config.toml
n_layer = 9
d_model = 128
n_experts = 160
experts_per_token = 6
d_expert = 32
d_shared_expert = 0
activation = "swiglu"
moe_layers = [1, 2, 3, 4, 5, 6, 7, 8]
router_score = "softmax"
normalize_top_k = true
routed_scale = 2.45
balance_loss = 0.00286
balance_bias = false
n_groups = 8
groups_per_token = 4
init_std_router = 0.0297
lr_router = 0.00115
n_head = 2
n_kv_head = 2
head_dim = 64
vocab_size = 2048
norm = "rmsnorm"
norm_place = "pre"
norm_eps = 1e-05
positions = "rope"
rope_base = 22900.0
rope_fraction = 1.0
qk_norm = false
attn_scale = 0.125
tie_embeddings = true
parallel_block = true
init = "uniform"
init_std_qkv = 0.0499
init_std_o = 0.0499
init_std_up = 0.0499
init_std_down = 0.0353
optimizer = "adamw"
lr = 0.00348
lr_mult_qkv = 0.5
beta1 = 0.95
beta2 = 0.98
lr_head = 0.0142
grad_clip = 1.0
warmup_steps = 207
schedule = "wsd"
decay_fraction = 0.283
decay_shape = "linear"
final_lr_fraction = 0.1
batch_tokens = 131072
seq_len = 1024
doc_mask = true
train_tokens = 829000000
steps = 6325
dataset = "wikipedia_en"
Below are experts of layer 6 (counted from 0) of a mixture-of-experts language model. Rows are named router (the router's row for the expert), gate (a neuron's input weights, with its number), up (a neuron's input weights, with its number) and show model dimensions 0-127. Each number is 128 + 32 x the weight over its row's rms, rounded and kept within 0 to 255. Numbers have three digits each.
After each expert's rows: a language model's description of what the expert responds to. This comes from a sample of Wikipedia text that the model never trained on.

# expert 44
router:133140097169121142151082148106108131110129139144109111180160135139118063127105148155130106159123127089171077070101129090153093131132158118129178096100109133147151182204184158070088192173140153130071158163122110098134181118108077163056067095116096159132150084114203136150117131140147133128069107148124116189113120086115056132078108084075090149125148128079117122130148153105168117129118
gate0:154107148113109132152123091120081103097187098151092136094080099152089127123140121082198185142120158098106146152173149141064124105154176184133139133187120147174129166157125097130116151105135172180116119122062169126088131206188118094071145086110113156118082141147096165184119143110141117163081180137119084150127100112131100181115104144121056173143141069103093132070152146135159117137111
up0:095104182046130110167155075168126128199078153142167133106145114118055133038123180115137123103132098096124126165186128126148142132140140100149152142133155116179067114125111113088119089107131164086128135115107188113099123089121129170125098084109129095127104107156089088136140095120118125170072105089127079169162085154151097159138127193137133162123183086131151081082091142109185170130087
gate1:087153119127167159042156098163120140086092169097119155159076136065145146132153100138146167123145119137167116199134179116095133099166131095163158174120174072091125161121140086096111159116124194077150135107106186136116102197215165202135077147134168151130114167144115099138116142113156111118116082120102190111148122111124152118135090083087120094118084108114149102167126117107101118141182
up1:153110133125103116152116120148125144116098158147222067167092129126054180153143194089176121128086129181118139101101180104069137114132151068102120141070102155124118106169118155112102173131159100124155106085066163144087123124166131127110130102129199095150113141142099188125140128075167142111139056133096128127183158140075123114134147066108144126160125109103167085154171104155165139084170
Word-final suffix pieces. Last piece completing a word or name, such as y in Kennedy and Emmy, n in Bergmann, shire, ology, ness.

# expert 54
router:133079111185142117173116132123130199120067084106146143140056120160129108097111165142132161153129140140131181092097174158158163183097137079131169098084139166146129110089115153091127158149129145174150092131148114157173211139137130142099095130110162048121163137136177167145074179114146126119132116113082121124123134121103100140149112134108127134178161159206126156069074122085170058161168
gate0:099168143128137158147108095180121133062098125118147142117100158162105115196146109142029110098126130100102130090109176137120130128140131101111160078134142164142092148216111139132075133116108123196121100061117122169077129148140113184109085151123138142131103095143129122151091158160119157078143083134132104139079107186160162104093060143181161118102049116150090111100075181107124152167107
up0:059159129139147182106131139168097128079142121055127183122082109120092084161156092202115167059135072152150118087150187096111132110097107138107168058169149156166100118123161093110140084075103097133054132113137121113143146103137110115139081207095123162085087099114124125122146138100117113089121157135146158100157055102149120181153103126139101101125110098174138152123142114121111114094188
gate1:128117147116096047165123195153067142127154125093140078187095131128018094187139109124181121120120124133128142096094111135157170162088146067094129134138110132088151149174179112136110079096132113138107098142150168164130186188089091186086176099104129123119131109094135155176121150094117146107135163122164154133149111144137180129159161149177082163149128120107171183094079135121169123114127
up1:137110110091102135117143092100120113142154140173167174102142190118087103119170097082049143105138148107097127132096143185201152120145122129108142132138132138145075132111149176090071110196138230191109113198134140158125131132121130155120151081136208072138143178097106134147120181115131146103106115131183127111167124123170162167154075126137141068108158125126136139122128070133131094072103
Word-final s, year digits. Final s and end pieces of words and names, such as grades, Brussels, Carlisle, plus two-digit year endings like 94, 03.

# expert 62
router:120174116088118130092097162083151188117123124134115165077161165111109105164130122133116109102112179135112098156104208156147118157150111167134118114111124130116098056111150113147144110152113123169171168181165103152103097167129080145153132101174151173116167104052107099126058123112116109203131139091121144119148173092182117140108112115083171167134093150111125213137083213119124112163073
gate0:159122118130104131141126130153173201116100121093094105154173173121151174111129080134132133094132143106155135121133126142103194067107154155094103119088145123171116055130153143035123124074177083118116127089075124080137166164187112146085168116124147194145136120145108123135143154077098134184071116126167112146167173137111149141149135158165105069183119076111057161137172139133116160108083
up0:090097118070156124159172153138177121103035114084130112172146146129163120130080150148146127120139099122117108129141140123085097098095123129133066142132146022126176118107072071157176138134169162132099108094176163159146113085064176100117070184086093114088163118176144077118141141108144139124137155105141127109124152105161083121158087148188136065115114118095114125081076133150115106103161
gate1:168137119112178097121147140061163116134146154094066111126155080112151116136139118109103102081077165120114145136146127118163136157124160128110163117111216164048153213125146112132141104197165119121151144149150182174112117066189122095130127163092117079081093153093138131203174169118113145115108122130068121157103158122208151115149116070123092169154111109128115114078110116121121129147163
up1:179131111152059121138123129134100136116121127110169128157093167100131113165051127156151119149145124158080129141078089142076146119186098125050120153158103156137115182137038185096109177146107173125113140113159096126088135204097147161110137170054210127116122140131104153114177140114122171165074122150173108162114182110127103150073155132162134107156138165105155134177134171107116122147121
Spaces, foreign bytes. Space tokens between ordinary words, especially after the, plus raw byte pieces of accented or non-Latin characters and name syllables.

# expert 21
router:119104117152137142158145116162087178149152165096059170142127152181085156150075148154098126102162121126127087152176094104118131126127164074059122091118124170125101139204140153105103060153139129128085115109153052197147145085121146077072074142109097133156160097121112080129125090105182194089117124092144135084128083106096160174095099139110121117093130109114161091181150088155135147101147
gate0:109165153115152136136127138128111035088141138064103158153154153081101146079163092088194163135129116072076147109093167141133102137117168117103160125121107122137152096032125173137134120085148104133163084107136109095136213133139184108156115192087081108090090132153130166140140098149093123176115147189157125123110131114132120128144157192106102119168109073130096162163130093111072125114079
up0:153125086122069138117155077136150122177137173104143162061134159116206143160126147124198149143090111097104144146150171126119182124130154161092129125140168205095078146193133118168108160157121115117151093073113111108132114167106175137119103131075152105156161140136154124180100124123119168113106064080080077124091121126121131121122126152165149139034084099104096121118190114142148066079142
gate1:131163107081134126146191099119181208165098155122128100147093142148125120103093134129102139140065151150136137122156088160130163054175094121109112176149058055128124099153151120140170121133124140171121163100134130116120075205102172173133125118141093123066142129139135141160076162138106093163156137149206098118114060116139190073102123094126105108135151088150066132133107131147134085077159
up1:138089099168109096132077154158134146170106130196089112147147122145183134138143114140181168103110190154160088153118162085134088156149116161115134138162176112161049125131085074071165187134202054123086153136139161152118140067104105107177147117145156136189164166105137139112113119179123106160081131158096092099162128174119127119137124093138113139096180103144146087116076105122070164129142
List and table markup. Line-start list dashes, table pipes, === section headings and colons; also War in World War I/II and Ko in North Korea.

# expert 57
router:083184181192177131115141131105066159087157126106060117103129128075142135165154091151161111112115129164126158135120144161184133181156149101116137184121154104131058143138110144112118128089164136153081117078180105180155140099096182118178143173108122077113096138118125171169133157088090107100181163144153161150125153159193105140124174128181137109129110120102108154157112096070183186152115
gate3:121194134111166182093098125168159172110082116121100092117076162155118130141123106164075098166158109118132103192066131100085032137129148089163156107135148121158125128085122158118143111101096125135136093103107151132118141179114114132078107103193205115147139191136161068075113083101144136146099050099135109155155180093107167090177153090102165107126099080128159150128147118123099142125143
up3:123135162110128091132079159167111091137167093052097078170057162116092172153143123112132125070165110171129125154098085072106158141145111134067086087128092092146135161109066145105113120138134116148145073068122218149129084141139084111167148129124158138100142153105104106098161135117139121097148185100054122170173076115077120155167131144106072125114138159150148120167172137114114075107131
gate4:137093164077103136085139142162136137123099152149134147183109155141168113086168136129106119179146157100122162117162144085083216111163196151156132142139114166159188170102109170120080186133100067144051188104097181134127128126129156106151131104153125171170172120206080104112133125135127073156153100213120107086145172105109159100106137144095131149148110146121120115102176133090137117163115
up4:097145161124129099082120162121133159143132152085143148140143164124105092094111151161170134092067177056141115132068116087118052153148129158106067073122138169202101118100112175093143166121110083130162148124123121123101172147120120119131059116085127139122162132086153097121111148042115126050173159111175109124146155132053085139106131053094106115124116157089179147112139104150170138120125
Years and dates. Digits of years, days and other numbers, especially in tables and date lists, e.g. 19|93, March 20, 19|31, 2023, coordinates.

# expert 43
router:170138074159093158165095135104058100124121096069057189151130097154134066101107110136101159090102149134133158099162137112130146153080116171095120172115083148096080168166126099114164091179094135066124073122130148084204115126132118123110119136134153093169167169145158101100101049120157091125133149128095155168104122105064108136134117127146143129136100153117180131081088191085172137110126
gate3:091179096161145143140140119102148119111082173114147072119076150182194148123154100068158159115106104151068121147122150155117070086166109166130200141163125113141163179133142095152175172090035119134116123140162106153093137125118126168109140178127154155074192166148165108144085104107150145138087153121143090208162077125141148107171151108119131107146130128161191164134107093127128168164137
up3:093170112141157131184123145081111189126105170104117178169108112143131163087106126084095142126163118099107059151128139129133097101155159125177194109105155102101153141152055114194140126094111128140126111093200146106132093089126144131160071171139113142102132125160110151147114105079190129089128101172122071144066112102171178070087125139165099081163163130110160120160072162082182130112113
gate4:160095051106190114144116118112202156145112131129117120115098102126127140127126139137127119142106080098093175105081133132159174131105218107123154162139198180032137199159101148144207158124070111103069117121175141155128121176127151158155090164123118141117106169118112163161114144129173162134132081157071083129106097109145166153121126074166152171168143115163127140094130132110138136157149
up4:151142138106157142114099153120109168108058153139117079080136115128063099099144115118166163165104116133114140082059139154136148131168154170126153119126125161170165160080098164176147167103054103160068151173131116125197122081154119156103164151159073128091118102147088146114085161122131134181077129142077148124154114132120104135110141124159182196151135123116071085114071193169136183103157
Line break after entries. Line breaks ending infobox fields, list items and paragraphs, often after a place or category word such as Quebec, Beijing, Bacillales.

# expert 24
router:116150085157141160175124172139123132114119156128152162142140139104175070047089103110133115122143073099125079094116122075137113111133146143129181125124131153119133084060168086109110098061102114124118120201153121125154152138198084161089174099183100111099184120151153180128154122104128117151170042067153157120159130130090098159101163175062135109128172083156085128126117106143107097100141
gate0:081146156143175138151190162139179166166097131132112157175018128114152118104137114083101113140105116104095137094143132075093115148118192154184128130179114149101047103119177158072166165157125162141081152151114084163171116109156101164117181097091092072117112102087150108154126099180107142115119099128119073121109109085133116106102098113082185136106108144123144102175166159115104127094106
up0:196098110114105100142132134172190196124150084101114183139069186107147121099124112178109125107076123138139154049145137113145129144139143119165152122155093150143140141143159171084102160055072159119073135131145194095171167088127088128132197101146138070138106110114139184093123168139111186155159061133113068147124136121135125136082168143121186084138156114161152125134127108152154150094123
gate1:098146114156069139111132159178173110110090090097120119169125104132142124124147144153078147108063168101048166079102096042151167069078194140163096125168207130139100068190123148128128148137159133100131152066128109139129122126123091102090125142135111197133151140097122130128087147145141175093077143149152177128101090150151152144169150109108187096135125097138148142173137148073154133116099
up1:112112109108126142103099146179126165127147123139171092069125118161083159159119133112129108176215150162114170104065093116113121100154180108173145155134099066132134167149036090072158098129114143157175100136117099044087119106146149129110104099169200125127102143088101115146130178138116128146137127110185102139143102126137164087092169114156072120143152152080124163153153128168070118179171
Foreign name pieces. Inner letters and pieces of Spanish, Slavic, Romanian and other foreign names and words, such as Sá-n-chez, Domí-n-guez, vo-n, Dolgopol-ov.

# expert 31
router:142078086127113155115186182124067071113149126159139179159162099096153093118075104128082183100136145161186185127143113060173142143108093094152140133155102155061098082104123118111120117157121170102152090092076185101151117148089140099137167160113141123137137174194179085091102076121135144121151111094137149158096099164131102134138084100151169148174142119115126157133063125138176087086111
gate0:110122160113152130133105143167150086047092092117088083152121138100127186100119094151129167089091157059047134147125150176159121111147122146116097093154112147139108100092127128057162171144096131077181118112130068101078165123172153157115190118138169108124176091113115149115111149118079139098146182138199089161195116126136202107171106129135134190100142092144126116129110132126142163164149
up0:048116132099125121110138124173180154130123155184135114132133124079142099198071099092111106144090186100126114123117123172164101108105134117134180150101194148177103086117090110146117135134112189112189127120146123158123163107098141120074159156141133167078145188110138072084125095161160146095152068061164178103121062142123164148104097134117179116153173114177117134073124183101125143109118
gate1:126171122116134134086129069099109160093133118114082134135151103109116159142137106215117142191122102176071127099177119108118118061105148045159134130153128058154073086067133140108169132113139147197104116137120153138077154148121128153143125105132091137139121112097103082165137119115074120111069111092140059134100101102155172130117102094104128139091059116189100166175083116145187151097126
up1:164127191139129107174143152133132098131109127149117154087139167159135117119097152075171160051099144094144099196145104185173149141150135228090161140121109134087184163135140092110104137132137113065121128100129093056168106125160139101104129114140151108141157094134133181051105105118138165133168180178136153120120117132117065112175145181124108126125165129063180080113161124091077142099129
Table pipes, list breaks. Table cell separators and line breaks ending entries in infoboxes, credits and taxonomy lists, plus a few word pieces like Pan-c-rustacea.

# expert 25
router:160065179190151139136131105123045124091083141140166144183136125156126171122132137119104137127155141148188146091100133083144106137055160136088083115093146103114099119126075152136103098167040111177128115109170164110155163142087085120083141092144077119139165069103125109124134211097110134096148082094097076173149115141147080112089110125093113190142128170145088163121129155093119126118117
gate0:134064123136108114144176133125149117151145065192118071125123119098135128176204104114160137118128140139132186104178155117102094117197123110151164122138177107120149167120144133190159113137057196136166082110128147082136101121167107139160122116139172156140118194156138179135149127111048117151139086080122111149057148069103161153160133085133089183168137110134153048121120145126127142120117
up0:081113058129136120127142178141152161035152151133108131121149091110190155093140085139138142092176155097158157149136116135142093121068144128160108180123132145167129071142098120042099162116139151097130112085096136093107130097176175081148113114188215152125089136137154110118068165142107073140147122110150100115161129097124094161134136155187136164090175156130128166072148106158110137069106
gate1:096169118092079115175159122156107101109055128094132082133151122138099136096226118127156086142092108074088141134131119202115126141141046130127102092134157097083152124128117064148097147168167190129155157117124138094189118139151129105122071101171082122107159129139120116153170139086137105115167130134177148167099102154119129079184140124097108166179140144179176079088134136114129093180095
up1:108126161106147120174120037190165089154055142089131116168103101119117169095213092126113113098113166108053100145090146110120102128127127129075134155118126136140143135112210096152105166092129109092108105201146121090108095165149174158101154120167081149111109114045119121133144170136130085079153176159099138140082137102125117080159164151068103126117106115127141104141170129114154086139155
Place names, word ends. Country, city and region names or their final pieces, often in tables and after "in", such as Canada, Paris, Mary-land, Egy-pt.

# expert 29
router:102161186081129139166119163144158111150090108112061158111145114102165121114030169133071125112156114052170098129143102164080092113159162148077053173194123121159089108170099094158109137155118138175139120132086123165076133086155124119166105122092140113164122099115164108075135100121133131083134188131054174166136088164147134125122119131138104143112092102132132141116063143134159101094156
gate0:144127105090123056056127109082172088173155162068077117144170138106139142118196134118159132087116116151145151137184090103111107119117115127133151170118169191097115138144145137145165137182094152209133102192155085105096205142147125169107109117123173139114143112089141153140132109109114128090078119157151099189183152146129098130144132114048143200107084114178108117132107149098118166105129
up0:152139143125067151032134142107142178132115108184086145142148117102124160174085149160089073067125148095176029168155124148120108159116135115136109100148148032159142088119147105122084159102131176140106154119102179134140068168155113155177106105149113149143136114108149111157146177150077091131186122096134117051123175085126177120125142132118154127137101141121112119116142073150158162100153
gate1:151131125160115119139105100069103131111111161196175083154146122137104132158105120167183152109094131115090108119146191176152147118110136111103162139108155136142120164100075172161096091134118189103132116133130119113196167152118105171117118212107126165094139164200069126137163145127082097136111139204118079128091059126157145100174088107106142162140129092120140107126129213079109159133065
up1:147136191126086109134111157124052102122087128163084136134079090130079082151189193105156177159156063121087128129105125132137147177118139142152153174114104099131156099103104119124112063116161167133105081082075140122091087152107120083138096101189127099182072111098146137090130145132176080164091157127125134172147117172091155125134096148129131102147126136107089151151151055105153076162064
Topic word starts. Opening pieces of common nouns and adjectives in sports, politics and media text, such as Com-mittee, Cup, World, football, professional.

# expert 26
router:087156147128175138069130177080126079138161117149107150119091095095123159096111102107148179110158090126127106118095122176109191143166088127199173115079127145051164148152154085141151144111141131103152075173124098080176142141144094120147093179160166162057134135191139153078092077086121109154129165127136127165167101071167109164150114128146114098116124119129147122125065061116133078146150
gate0:156189103137207091042137126047119123127101103166076149161116098106116119147123145142092073129126192137144119092125144074115089087140133108107138157139117120049175096076078106128188167125115130125128158209139192101147152159150155148181116140056176146153123119127104104129080160091106119092071129164097150094108092054150163127138134126115095128135142136114124127140102114114143142132141
up0:111116141095135151109105178163145142122158124077135169150075120121114158158096149112135075105131107103081129146130130065151099071099116117114137147075122108121128128085142098096165150058123107205128148101184102162152127122143113153074140168084122127193068152128078177169152154098118097073133089162209105124103178049128169125124119094120114147162178127079139120073106142075172116128122
gate1:126095101141155146054086107142133154139118080147098148158122156138112130122116072076181089099139153145158136070197121086164153145102131080131120126151191124059148101116060178099101111134159168085134142157160144118170072102084165143085134163109117092136101177137133165113137131125178173079073101126172091127162168093161128172131074151124166167123166105139162168164163114117143171163161
up1:161124106107170166102092172127156128116119174112089114157093063080137125179095160127061063113113119155117108224128132151166105112138131096128141166130143152127131135133128096102123175164144129151109161149147143120151104111079121083055118129129086135156122128171076144144146127072081153080082173040058137149094068106172153139126171130131057126135100140117148117071139152106099148117091
Infobox field starts. List dashes, line breaks and first pieces of field labels in infoboxes and taxonomy boxes, such as Gen(us), Kingdom, Number.

# expert 1
router:138160121149118082169106153089129143120097165074154156164154191171078104167103102134116123111188080135153129177126157072168131142134131125164101177123182127085101140112176061156082096098117125165159118080163118060110167116133087064087154160146114164158170154175091091160140090121092125183118092145173097134118163130101153078188126135080128188133146137105129107124145173152143175118134
gate0:065132118173173115190171112110115072158130132130114111102155117100152132108080076108145111121173187111134125134117195110117099116107066131161055122098114112140112058090105123074101142117093132148142057105138103086085118136154142099145190160140123110124122172140102155172181109115091145143079126162085147178150112150112135111126141122020153118105143048125135145117081079107112111118168
up0:108133101108105115122181123117105149133105143138185107176082147179152077076076160167090155090138139120136106141108123124128136117152069079150103205114121086109146132078172088158092143090144113066145103113160135172137077108139192162112133119102087155160179078131127129089123071163113134100096145147131139158099122087110192084064086122096160158144115133147162085109165172145169120082196
gate1:105102088166141145109118119137123084181198111107106119190123104087121125126166137158156101129156099103123146135137181151103120138133162145182171118124124142124148146160144188103166143122083139120143116081046085141163124075100136109154148186103142119082136093069064087140186128113128164154105134159183180156145167090171146107150151127139109203150120099206182153211129147097119115141133
up1:196137137108203105150180149096106075141145121115147133109195171186127109119142128048152133124102181068068087124140091105130175075100112140144074138102083101101146161116099128178128118119138072186162098121183161142073117139117111140089139160153141135104177090124129138184104156079105130067176169138116125118075168149130118148120086074103116119149094183141138148126077131134124104132128
Mid-word consonant-vowel pieces. Short consonant-plus-vowel pieces inside longer Latin-derived words, often after a prefix, such as dis-cu-ssed, cer-ti-orari, predis-po-sing.

# expert 42
router:096137062113141160111076130145168130097095107111117135106111097196175117141119137148129164111148163089180129145098142139157132112147127185145121134142145169125088192185124163109141088163055169047114156155059081094116156136163079105131114137096160192157155154117168154118059137032123111104089132143126125094124077139089158129100155123119081094170116128080136151112128100127083142118099
gate3:150137112064175155107162107121153164145077136162115065184094112103122163150084105101122132113111075170139134100133196130130112166096130116058107128114178120145108081137163181126100130093124125141086112135126138126164093213120157180103104137150111168128118156132112165138100150170134145093143093114113123140111130070135156093099093137060159150112110078164165126180073167127118143009117
up3:159183131214134157184122141060129080161101132085114150149139120102177120081161085158090177133106120087092113111110132078121137085160148178136206127112113075113096084139124164131158099059105193141133134140109103152140111178156079162156089114095129100088095129183093149115103111131109109070119138128112099100098148134121147126163134149086045116123138184097103093177148111119171132131103
gate4:133160138118200132119068077072132133124087130177152111104130067186144150153143096126095070136167160123147107153068150124187178096139172178116089134089120124144136097109142175117144102145112134090143101073150118128179193163185110193109135185122128147142103157154073091102095110114170122097166148170102117107090156136159078111119164076118167143097127106141113152137155144112085207139125
up4:097114074104140134167088172107116159085146123216116089129148070094104137090136136081110141171130104143131155126226156101122129118118208128153100150131137105135118108102155145116172118091122076122106170121105107142150146137123169133124110068121154086133153103153081111155095079130145133120100156144177156103145111079149104065182178062101136140137152183169113069139115193118117126058089
Consonant clusters in words. Consonant pieces inside words, often before suffixes, such as g in energy, th in Arthur, gg in Nuggets, s in defensive.

# expert 34
router:092095115151109098132084153158090118164170112126142154132140164136136126169164181137179143125132125088142143133133150113172103133157113081102100061159076139101185176145157089131117127093097169090117110143172125033091117140135144163078134157081196092107129128072082071095149113110092080180113117107186127179192144133132081160167108146135121156154196109105101121099142103140150155164175
gate0:134114125081173172103138114183141174158153116090154098135085162104126188151088058156169166074104161146140184150151165112132112101091129077176102132152095132129165135129059084059157112100131199129082170164096132092126105164152120140108106146112115135135131138129154174175116129127116195172087090143166121173124078104161137099156091112111126131140147078193055120111136158105134136150084
up0:078142123118146131147080102143114125099127083123071185135124124110134141087074040143092060166099165102155188148127121123149138115077097142034128185136157109116135150145146085131109095123131152150116124163135159127160130151166108103129188125208097074112078092171177137135139132123119128174167176125166129157159125035132111063137143144113164083164127128130115151133084094144121164100130
gate1:126147139126183118122178149114107130162098109102118073126099110101133115097120121081133167102164135131157135081151128131130119134119218124132176105117080172102128141097189090053157116131174086091122130140179132092075156154144171179079146142070086156101184132109083125124114159157093106065111131114111135173150126151144107139107157140164191105121186032161120172116145076108133115180155
up1:119104138138202141134130119094180091128133154095127140142151126160129152125160133121129072182089097141049113152171157133100187074155143137087098114142157104181170189198055154065114151130155097151156129130078065124182095148110068119144152150124158078172101178143095182123189121201116143156141171098079130111102131124125098121138104136123128174091095115111137141119161122117136170119137
Line breaks, name pieces. Line breaks before headings and table rows, and second pieces of proper names after Mar, Car, Mc, such as Market, Carnegie.

# expert 39
router:137169085085144151128171126113121144143155152125106164084164164087078089116135125106096144178110189115117123096142127152131142102149097115137163120078116107116101103065110156159200151141148108090129083118083127143156096142162125093096087115162139089093070113183192166120092132161119095052191091069114173125116181099134106130142116203118138113111077119172190116097071084127094141129126
gate0:114099072212041110134174077133141142167103129081134146127137147149122132135076081159120133120073134107127103133061137137129161083131164172084110126124086115134136103126119137180111149060154149146152112139089148158101172174159101180174193143176145092129090118134125112125081133069152129078123121120179079141172143142139177121113150154111138118172124082128107089121077150087050115146168
up0:117132095183108059133087099113118136120074177140214067179113125122108099118140139155137167120131160128128114095160177111120142077172184117128078106153137126148118149140086119075099112125186116080147081120121112137147108164143148093097133133155153132129107029125125148159085127094206089041149135135125117096145105126120146141104124118130137171133125178077155198067118085081106104130149
gate1:147128137106162138143163173154060079110125151110080111135135110138097194089174101073163070162150131115100150129172141176132151116114205133100140120158129121065098181161148159102108120095126134144121107119123117177154128203108141147178168176148133096135124055125155186163097131098088152130100149076063163172161151134122110114136146160138109093115168045196140135154092106108126146125098
up1:140131096112125150127192150188144127106136149175160148118100127184100128141148124096119114106152131110090106120124193145102155163123124141167093113123093136179119118104182037170167125180107056163156152091080084177135091058178158163153134084193147181042098090093109074160133151137109115161126179126133112106118129073081128142138109091141146169152131124104110136106138161152100152113160
d after Na/A, of. Single consonant pieces, mostly d, inside names after Na or A (Nadia, Tamil Nadu, Aashiqui); also of after month names.

# expert 60
router:139167168124159132108138159116110152120129162133140158059120104129098120180195140116113077136065140108065117151104158184082070116129147175102184128123120182155132116185171127185129119116168135094146115136157117121127076162182100135169120067166174190165114096096052147146133101162161090133165168166160143147175131125127171088124144071127118104074157132166154161136155111088117157149106
gate0:113100130159108097119171117125100195124146140150095142137166158102090183098144099094138075176075081096150169085109147135182194086040164114143143157174106154087135156161143163067188123091167181140113165139128106127129096089131172133131118133123120123185090190117102135106157108117095125149129104129156128163059168155193154104107114138087176165113117116096082137148113137128091180118156
up0:150120116055153133080077118144126111137096131157126085117088063133138146128152175141124135133172120197107143200159137127118090109150146121193133181115204069092159172125158097211118187080165062120141094104101082138133168128131087088096134151094116140103088094110140124173116156154170146126112142116162112127125101043100132092152113117130164134159122103088152164094111091153105108159107
gate1:084134111127077205131215099105095108144062127117091120151197125103118134132154095133112169152148094116133106118145061151139121150142098130122123161117126133097125123117075145133165231186165097111096112133100110190140120159090173187113120199095149151059171080103084129133101140175120141129123098147145090130124186133126155154122149130099114121132174138145104100135111194084131096165165
up1:118141119100123118143201142168176152111157126079099194121111172134096144132179113106099068103175130161075090110093119174101138104198156156171126104143070121138176121125112090080145178066120123132216132073134099138173143124122173085152099139086135156073102127090133101128116116169158115116178112145168140098146098153116156097125141158080135153106123089119081151089166099127076185118162
Spaces and hyphens. Spaces before the next word and hyphens inside compounds, such as two-day, non-families, re-elected, Secretary-General, plus prefixes pre, dis, sub.

# expert 45
router:152133080181088121126122140122133148129093135088172132161164125091128073109113171145143170129119125061102133083095150140136086111131161142088087156141161107149124177140141148155153171120077102128141092166197108170174208172110097178100124097106104142099151157096157098136057161140149088178181090106130064143144157059141143144079114144090167163139140089114083160093097175118155088098118
gate1:106160148116106135128105094108105121138179150120138143134134121090128151138126148096101118096060138130097151202170125130103052099089102098145123137128108163068096157164162114084109137144152117162158172148136150085117172165188145159171103163103161121109137100106122077171122152151108151162064102117211086129160153162096130138087146060116084124114090020105142175178129109127187107152121
up1:126120134135134114148118193143000122142128124135128149173120167124174144103139070135144118182111123121182101170129066111062179046156124142152134172169166135141091125130143120103094103145145150119121144145093113151089157096093125106118146163178116118098124151094140082150100117129118140061151113128087142133147101126114115063132098149062092170095099130135132123163136061172127124159153
gate2:111085086116185120128145068133098149125126134130129157087073161119087098073143103081080132126142136115113088139121060138163111113107201145132163118144187116112162154123186126104178187137117132226158130153129121090116108146103114133131179149118111160150141158115136173153129071129159134126070134127182178134137157141187134103082083108114137188061161043133166155102153109107153131103129
up2:110073137144088101127129082119126067082138115098143138192125167210180140129141093120129144124148121142165115153088131146134138160145217188153160196100142204156120121069151154161126099130110113202150138163120151143103126104121108153096131189132119155085142175155130178171148109120130095085083119136148183116091123107081081142162078150119105143124118152115080130129135192131071095162148
Foreign name syllables. Middle syllables of non-English personal and place names, often South Asian, Turkish or Slavic (Karunanidhi, Karnataka, Kramarenko), including letters like ș, ğ, č.

# expert 55
router:115152169141146175161188098072098092103137045100111144162135141089120100134142174091146130150073108076100152108142182114146156153151092089136067124125181130119157144076080160162086169139104115132094133106182100116140131194133124090171193129086129112159174188128128085192111146129123114129154163121076097125148169147105082143129143132158106102122154174112108127076146166138134142054176
gate0:142130109129199122080070114106139168099120055183149127153154090095114124110155122110188190143097106071145158139142122119128130179195161126137168164117156073161113092138189207117183204117139159147130092124116106102064144111122125102140096133114086178124116135112108096108117142156139091181142157202127095154136106138130160128104152115094106066125122125177105144115089131085143169167087
up0:142161145141094149163165130155111064137182198151070139092143094130130147135162104154126077117145147134117096160147067074106076198123091127126101150165106102137156101182084153122095113114083120111123154134121166132112134087144115133159152129183100082073152093119127120116074120141109132124164096152059128104140148108118086095074107117123201193212192103120134105138165171168174137128143
gate1:116160140088139064133122113165125098116058071150115156181124120099137121082151138129120101096107171138106181123124143114176090103175093108143178132129120085063156163119107164090155128087127134133166087137131077105162120127146093172120184132097148100119198141103159096133111109079119155202125096120161112143182121154166160106181165105133140094180050055165077150134131143134146093074140
up1:109148135062143158138170152129097137067135176110127173186159129148146178167101131152123166141141058154049112089104107090131103154114111143086093090151131125136138123172180080083145065161144118148163116149159149168138108134115177147112092172115095105120120161149110173157193159178117132145135112148148102174118088148119096166136177124104081110116056150134080035104107153137076111124142
Mid-word pieces in names. Word pieces after a short opening, often in names and common nouns such as Pho-ne, tor-pe-do, Bus-ine-ss, plus commas, hyphens and month names.

# expert 56
router:120146108151074164167137139111069111120112119127055164157126078158173082089120131151160192096122087121128154096145118094147147153141139155115079122104094148112100130140134089115103095141056093154109152078113173082113065127115093138146150077164121112150187187157157148110096096097119150092168140126164149182103132072129112090201104142126152172129120161133191193066113135170151169111147
gate0:201105135124094124156134138186150152118101122081168168137118109118102099116140144140160140178089132042138123100126113096103104140179150106148152111107138138116163072177117087135129162171093114204095150103131147140087108138124120123029161120128124141150151095101125073130157137099159146118169129112133087157185082109122138077160106191180043157146121122120165182193117163113151172118161
up0:150089123161093160157152141141134111112138136103169181126065195125082010065082109141171143097134128045180095115190113080130146160159114116094087122161112086100152095134106096139123171079076150116141112142156111112061113160113139127153183138091131113138166145126133127076108111119105136090133164128172110189145099132132098109173174141163125112141151139156153157170117121146187138100130
gate1:130121125099088098196114131187129208136069105175120120114151086135116092092156119113199105193154074049103134112180139084098146104146141158136138175128179138083164119073167157117190150139129113138084107196100170134162148168141196111113126117132078115091140142170105155137137147112129164099057135095148158113091133116147125100123076122159151096134078132134114112139095149124090172122107
up1:153093125110169171127113124149111074157169124044115175111190132116140155105166144087112179091101186084118168098119171149154146162109125076148125099128117118172114127241111129104091127143163186119086127188155118145107131087120125153056114164136187176179135158094188118143131076166133180130105127069059107155155135133071127151135135116115123152123109144117135141124130111123121090146111
Line breaks, headings. Line breaks after headings, list items and table rows, plus == section heading markers and table divider rows.